Below are experts of layer 4 (counted from 0) of a mixture-of-experts language model. Rows are named gate (a neuron's input weights, with its number), up (a neuron's input weights, with its number), down (a neuron's output weights, with its number) and show model dimensions 0-95. Each number is 500 + 40 x the weight over its row's rms, rounded and kept within 0 to 999. Numbers have three digits each.
Before each expert's rows: "gets" lists some tokens that make up at least twice as much of what it gets as of all text; "comes before" lists some tokens at least twice as common just after its tokens as in all text. This comes from a sample of Wikipedia text that the model never trained on. Tokens count by the router's weight.

# expert 52
gets: "(", "1", "2", "3", ", ", "4"
comes before: "–", ",", ".", "; ", ") ", "born "
gate0:482412469538498492501463500461486459511467496524465430505437516430489545442493513468476477547503482488423452525558445511470480554455476601522491535504515482542505572498544459526516517443447431493521450487445545464499438414525534521465499477438550479510451476557521533481517509459513550506
up0:478589467490465471467488585509519508475565504472511497493490480511527517536573494505458538425573520560544545483499572405527486493489449467543543458512539531548471483515517510505470453553485492489508502545458459507504507589497463472563527537561495475486434446482423468541465471498523466532
down0:533517531519505442483525441482518524504566515446489543447542550540425463501463514506390520539541574509525542518516540473483514438549509482530518441458523562526518489502556470475505523503500487509428562463472451557466504461514529417490528429550512508495538547479520461501440467506506390536
gate1:488512558528494520513601528529456488476568525492511515507516456571487540550545481498471461517608498460524433471452496538508474440543538526474445399461482504532462476473530538450462451559533574492480467502493520518533567489434532487419449528511468504458431521511545445474383537471533534468
up1:527487518529455513478518541571461516451590497494440517509549445561424521435597443527493544523549547532440404500486535502492552519503499517479453427524445492462557510513477503508572533530450511541466442543569455497545517482535469491537462420476507509525504473537514461486479532517505470399
down1:544527511467536473475495559463478454485495537438532479475579497553507511514453482564527544465538542494505519583483504518486522431558503485495503471485514486477521408590558525495502523459513534514513524461448464495484580616498475522505455474464493496502461452486572526497465488526513481524
gate2:503516487478538478509409436465491473511540509569474467512483449422531416507529509416433448495453480510498554577462528454431567466513551478479459487428500569514500524550457519505465523501522507501490554447426459514537483538529526545509459412512541479499464503524551509540440540502446473499
up2:464461447582508440518488500477536503541537565519490404491448446446529488497503533544492443553533518508458458492495490508479482421477529512532501467546459561546526475497567512519434500445439480491535549485455551469512491447505426528508543495523573465498507484504547526411516512462458511560
down2:540551466514506497503390409478512487472520543480525518495538535483489556432539435484516487555492522464534542550472507436457508486517534467492489570514500510535498494509537472495483480530514449474458525468566451511538467588466451526481452480445498560464515489493524524527531525465439519530

# expert 21
gets: "s ", "es ", "as ", "ers ", "ts ", "who "
comes before: "of ", "and ", "in ", "are ", "were ", "to "
gate0:474546515508520568526483518458471561476468446564519549400485490467558511540483569427537453449492410490530416447529499495586441428482499537525501500445462430537425506435527609495460517474500526527480569480613479587539501487539493497524417506510514518521527553515599435482550523495530489479
up0:557380532557463483438554614477564507468576526526514458536430486583524543498557563500530555476531475562456415481506516561453489515524499510485495476480494471520462544505528473531479503434491508497540509471415425497488550524452574498495579502454540500493507472524486531482485451504504493469
down0:544519535545533506572472553437531521476504459485551467532578472504557511543568476488463600522472495530456471430421483473476540516499532602475514555485522520458508448428492454503474535512499529490529477467572515473411580489437463582539524510476552489501480405558474512463516554460520494501
gate1:437487577482492509500548484493448531461497474486471486463490485546481505480565484483461418506477478518581553423524489464508506474431497525536454486508405484402457491575436501499502445525539519452542492453530500458511502432473453477475458582484506505491497554434455490501535521520549481483
up1:458541534490507539501503497512392491483515516523453473501440501491473507550485441502503491543478428445483517528509484535568436520412477540505543416509569511561578439511455477501561554451589561510511562501472500529529436634501452511426514605509468510530488524457479471491501533418525544512
down1:528480557484452497486532449463428501487492575517510529511471519520461382551457518513490450498539503520440541509542483454545462470434510455507459457502563472574456494567520533435445511504539484505492473533471459547488424494461504506465544536491551443566469488501505553438505501481627534506
gate2:473501516502524538465438577459454540453554500504482463503473506530497500456530477484465492535511468472544530531550461559536490532558495553530524451391524483458463420494451498404478515459509496478467442516452446490487527524491516443443466566468513513506502474464502506467466476461543453425
up2:475472475525554510500531385463454471506461506442479518487566488581425485576460544508426527460502427515520586526560521554570445511494486505578503477432547507458506462547437460495535479466514464472486495483497555476433501477475410477499496532521483410483495513478495463535492466469505455501
down2:512499460518504491503430449471414454515442507522514510517457546538504479483517497577462386459492487473504546581526532448502424431536474490491430440536439469476533569597510522467540481529507461577468525507519476557545464562514524503456471560471545492550518385498561501448451482497429487483

# expert 33
gets: "% ", "|", "part ", "on ", "of ", "member "
comes before: "of ", "(", "\n", "and ", "in ", "|"
gate0:593506585423529483518469491470464450489465523458511507483576459436503416557507527579502540520446486546600525550515517528481558538521501529593465555510454478532566476471485505414527500445475534502472454464463491509546520522507533567475509517464481493468416583460445479533462495491486529460
up0:527540484530530491480540455518493496482488495440510523552545515536538538517493517528508515449555522495542472503531481493495549369533490500510549500459437578457535518554511557424526496494535518478553478511510571489481518566497427446559487523434419480471536554466525508517465487527525502507
down0:448443504535451488481509513505527499524500496559550542497462531579443513505464516572492509482493538486530466488523486403476574475550495494485518492517466531517521481491499478506545511466453507474439521488594519508517550558571459461470498528496510533492535559518513528476467527502486472502
gate1:508525522520454533456482520410419517501547459483513501507565452502482550555582466484484442502525474499517502479528489558468521491524514495550457454486413528492512452534505497460488495547394465493446525588480572564484559479451520437467527549466522516514468507499514479517534542494518488539
up1:531521495519528529476465420499500515484521499521529390514518450499526485535569571490483562461493448525520503459510505424415549424478517525433571465430541450493402421516442545546416503480474461460533442471445538520500526533515544477561521490443513557460449462476477488496463524515499455434
down1:530500513464441593494469542528591519551399519526542484524515536532483524482531483527593509609526505478538429493479494461505517479465563463485504512470432562501451503493469533496427472550508562491542540486457510458515510550469489506500464495495576607505608480493478494493437496507459441463
gate2:546499502532475583504471528461523518441469469502479481462533470476564481445569473504553445507537523488561522481502493490517476554455427521488480508546476477516524401508581587440536412396527543481488494452515531541579489476548529468488460478463479516520476511480553507444508558573390529473
up2:505475490485471481503479539516535508546552532539538507537513553484455500520443526521441528498469452482478480486443511510417498463486449506486452407428499498460463474502461458640540533469485527491563546547448550466527431563506509579520533625490550467481550516462565527523483472517442478500
down2:519488512499436494563535495521543490492587455486491479507444484458480489531516518451534480432541484538505586547489536483499487443524523464527520548553531507530491510497522455532495471563470506467605513510488500522497550565492443520458540511473514434497474499582498491448476505475540466463

# expert 41
gets: "ation ", "ing ", "y ", "s ", "t ", "tion "
comes before: "of ", "and ", "to ", "in ", "(", "for "
gate0:564485407490541536488468458496474577449442464536470535500529535507575501528509474552508431502470439451482486507427481500448510477505413497471522509458493517495466504461538484519504529466508511426507522479539478404436568520492552426493467477558462474483512480507475499554504473449478508500
up0:494430534519444450506455522508512469488468463540433513460557526548489440512522533526508482481446494529443528444574442476454419418528546441514495566504432440486456532458448518501466517579470522435523558455400458554453537417490474516445494463520453521535601513509481502421462504475517481438
down0:521529448546490543517490472575491517470477458529453579480535530529460458523509536496457449478531470444449520473511516551463531476546418560533513534524484507491468536450457411498466521507432494485470562545478534474437485495609540488470458480516452589484549502496438508447502515472424430490
gate1:482563552487473532538443537498493450484561398559457418455509468591576527512498519476422456470486528531484479473431496483492488458522502479553522449527500515487536509445387536455482529529521493449527517525559545507610447406546464468498484513503485548498526485528492558474497566482492484451
up1:489451494476452445505493574517526428433552489597527513472507441480539514513486507469435534487520474475474445486506401483542544511451511446484503471522518489501490518599485424563447479484529570469457546555479476442532429481382486509510546536510478542509482506429433549425479518510544464493
down1:504543475457450501545542552453542494504465468485521426425460461501479547484538531454496449497483492573462447457499470497568531483542488618562522524469548515492549463512500504523580448482526514545548531539456494498535462521470495498485556522462502542552466500505506503544551497410550493493
gate2:456485516515470498548497505533516486486502412460499528465520475542491467549516503447484481494504506451504485488449456511543460453532550529463566511526467479577474449484462549519467466540486490452494545522525479482490524566567477454494465455494459478470559459547557489525574505449555518491
up2:523500482441473520625507523481556457466465454514487502539500446497560544536478491503530505500526402472528504401509540543517537544507491511570471501541491504521517532472547484528553571520533573517483488465522510485454506546552458496481459504533524471541457504509516523462489473513504388477
down2:471464452537484493556482468536484533519485548513505512488458520554433556440515517569519561531473522466514499532554548478511491506501586460521454501502459459491474478486491592512494456568484471563506536550507470520528558474489496500548445472531466422484545512475417474588537447507506528465

# expert 5
gets: "of ", "for ", "at ", "–", "with ", "The "
comes before: "the ", "a ", "his ", "201", "202", "200"
gate0:444485435529524445558589491523537484520528491513521508494494505495546482503601545473529502531510454521525467514514470504528529480508480554549460573400462493577524483511469512497442434478520448440455520519570550489514475481432475490466512505514537484506544545468537521498448554493525497434
up0:481467571490445503537462473504532494552520427556542489461474495556484509413491528488503536506472469488490442570474538537510510536518485426550546474443515408497449496575503454542500484529490442462458436485535530469471501498488499493550433445486551520529468479492496569570483543474496486530
down0:499548517479446551531489545499540577552467475499442596497515483467473466479507488502489456528538430493441500474470535515529511463436535462453499538535515469514533504529571465508483483430452547520416479483582539428443437509500516502526471489524484540513559517540541516545521472527522481496
gate1:476490502589508490561533537493577475460520467503536505471511564429478560530444503495551479472549492515438546458534460487497467501502437550517521503506523524511491499499519494479478472459490474498481437472527421524504502467496446478409529498502526502425465496526539557477459534407518467530
up1:556463488433492557487550497517498486488505482472443524525484534491501513594582557565481523488560548489501464436468470540532478497506579492424377483527526477518458484494548524567529543497497513505475485512535484386443498528520570438567488487424412508466565517449563535466509510556454536478
down1:562468480444487528508485488507528491555475490479470454465514446425533518402421539588516486475503504374489477527509533452432502520476531492496577492545502505502500576514486503530585497487434485527501455576536461434497449565479519455511565501426522441512474520503454479447498478499499511538
gate2:523548498504506561544514464452480587428525462435539473500510535491552482561514561491486509473484511458548530481617573520524511506529555482484494468448469482490491501446489511519509544520551541562515460495464503436534445475560527446549453473435430531593553523498463482546457552539502515491
up2:491537580614524496475566532472501546546467504471506463497437527522452516540550402484552488459460506440543499577485493485471520503537511459510557485547518518434532411535560583443498477555428511522538463495516495510538461464467485431525475548424510581489495528569491444553492537465510519445
down2:524482522550495445573493548543519405510543534547456467516564524472485531511519433493521445550515521495488510550447509516489546483468480521484592480602486591480528468509537414471573512476497460516506507558495507461521543507492462563434475499518505528487494482473446429481480512451491509508

# expert 46
gets: "it ", "he ", "He ", "It ", "which ", "she "
comes before: "was ", "is ", "had ", "has ", "(", "and "
gate0:545539471501508471510544509485451534453474465537598537584450571471513507495485522505533494532506421504485515504463503529497532574525450499536532429508538487482567486588468476449536460523538513520570438502456463564517541512534512398558558529515509516455481482514489550554498521508519476530
up0:433513560484448532581481394496552499480529506557495562474508465430507583483483495426505474468523532445499525434516503553542486527434517527532489502445521445518529477525432499430514537491473395560513510481519513491520474412497521436409489533506502490587530517489442539574513455513439455475
down0:522442508455481525500513491488498574434506477561528478459554434516525498524547546494462506566516458466516486456465473596466473462499486469580470477508512530532509462577487455542406487534443511416534426475438461482514528571473548456518489524487535470536476509495514449398551531406513492511
gate1:509416444522465435513477542505450464516441528435547482472549561442515445515423540519435453506504427449474550549515520553468456455445482594521419554543523473462481490465462468567462448464490493517466490514433516475514542436521455475514500531504491573476499459571498488547487451483449458479
up1:482487472485482496536545473520514469473521516509579488568552606526460495504423527448508494549536486531419422523556451511577552460503532463584495495523518528448442480488439485551526473512497558503474534517509491536488559467409469553481446567553509591481548463477454486484461399516512538401
down1:486514511535503514495492554520484525477476479497524498500411520548496512545467433547544489496480587565480416505419418441606524492431540454550487534540455509619526516521482459522518430537516491474542548480568455459524503466473541497539498372521535506517473511495481544504521479529541561460
gate2:461544481515440492484466486488513459496541508547418408483599515511455454504458443445490434498499484435449547533450488489450509441470488548538500593529468520522480565481526474535446549467540501545512457479517459493558417537464452531521470527480505526498462554508557454481438500439489509515
up2:488433526484511493514457492438431491568521481469451523446444511493431445524514538477503545455531483520518607459498569496456438520571430570520431464537504505560491495520554501473541507545515518455480460468487536503453478488534570570443524510464522500551514536509441492521532530551514497477
down2:462535520519544499541419434509439521544448506473489534506516522432439552453471487554518473504518460485507510535482501434482475513488468502405519526455458493552599553465396491486504450512440492497494531466539525498496481461560488478471476511460513477513536496472469549491477438591399520477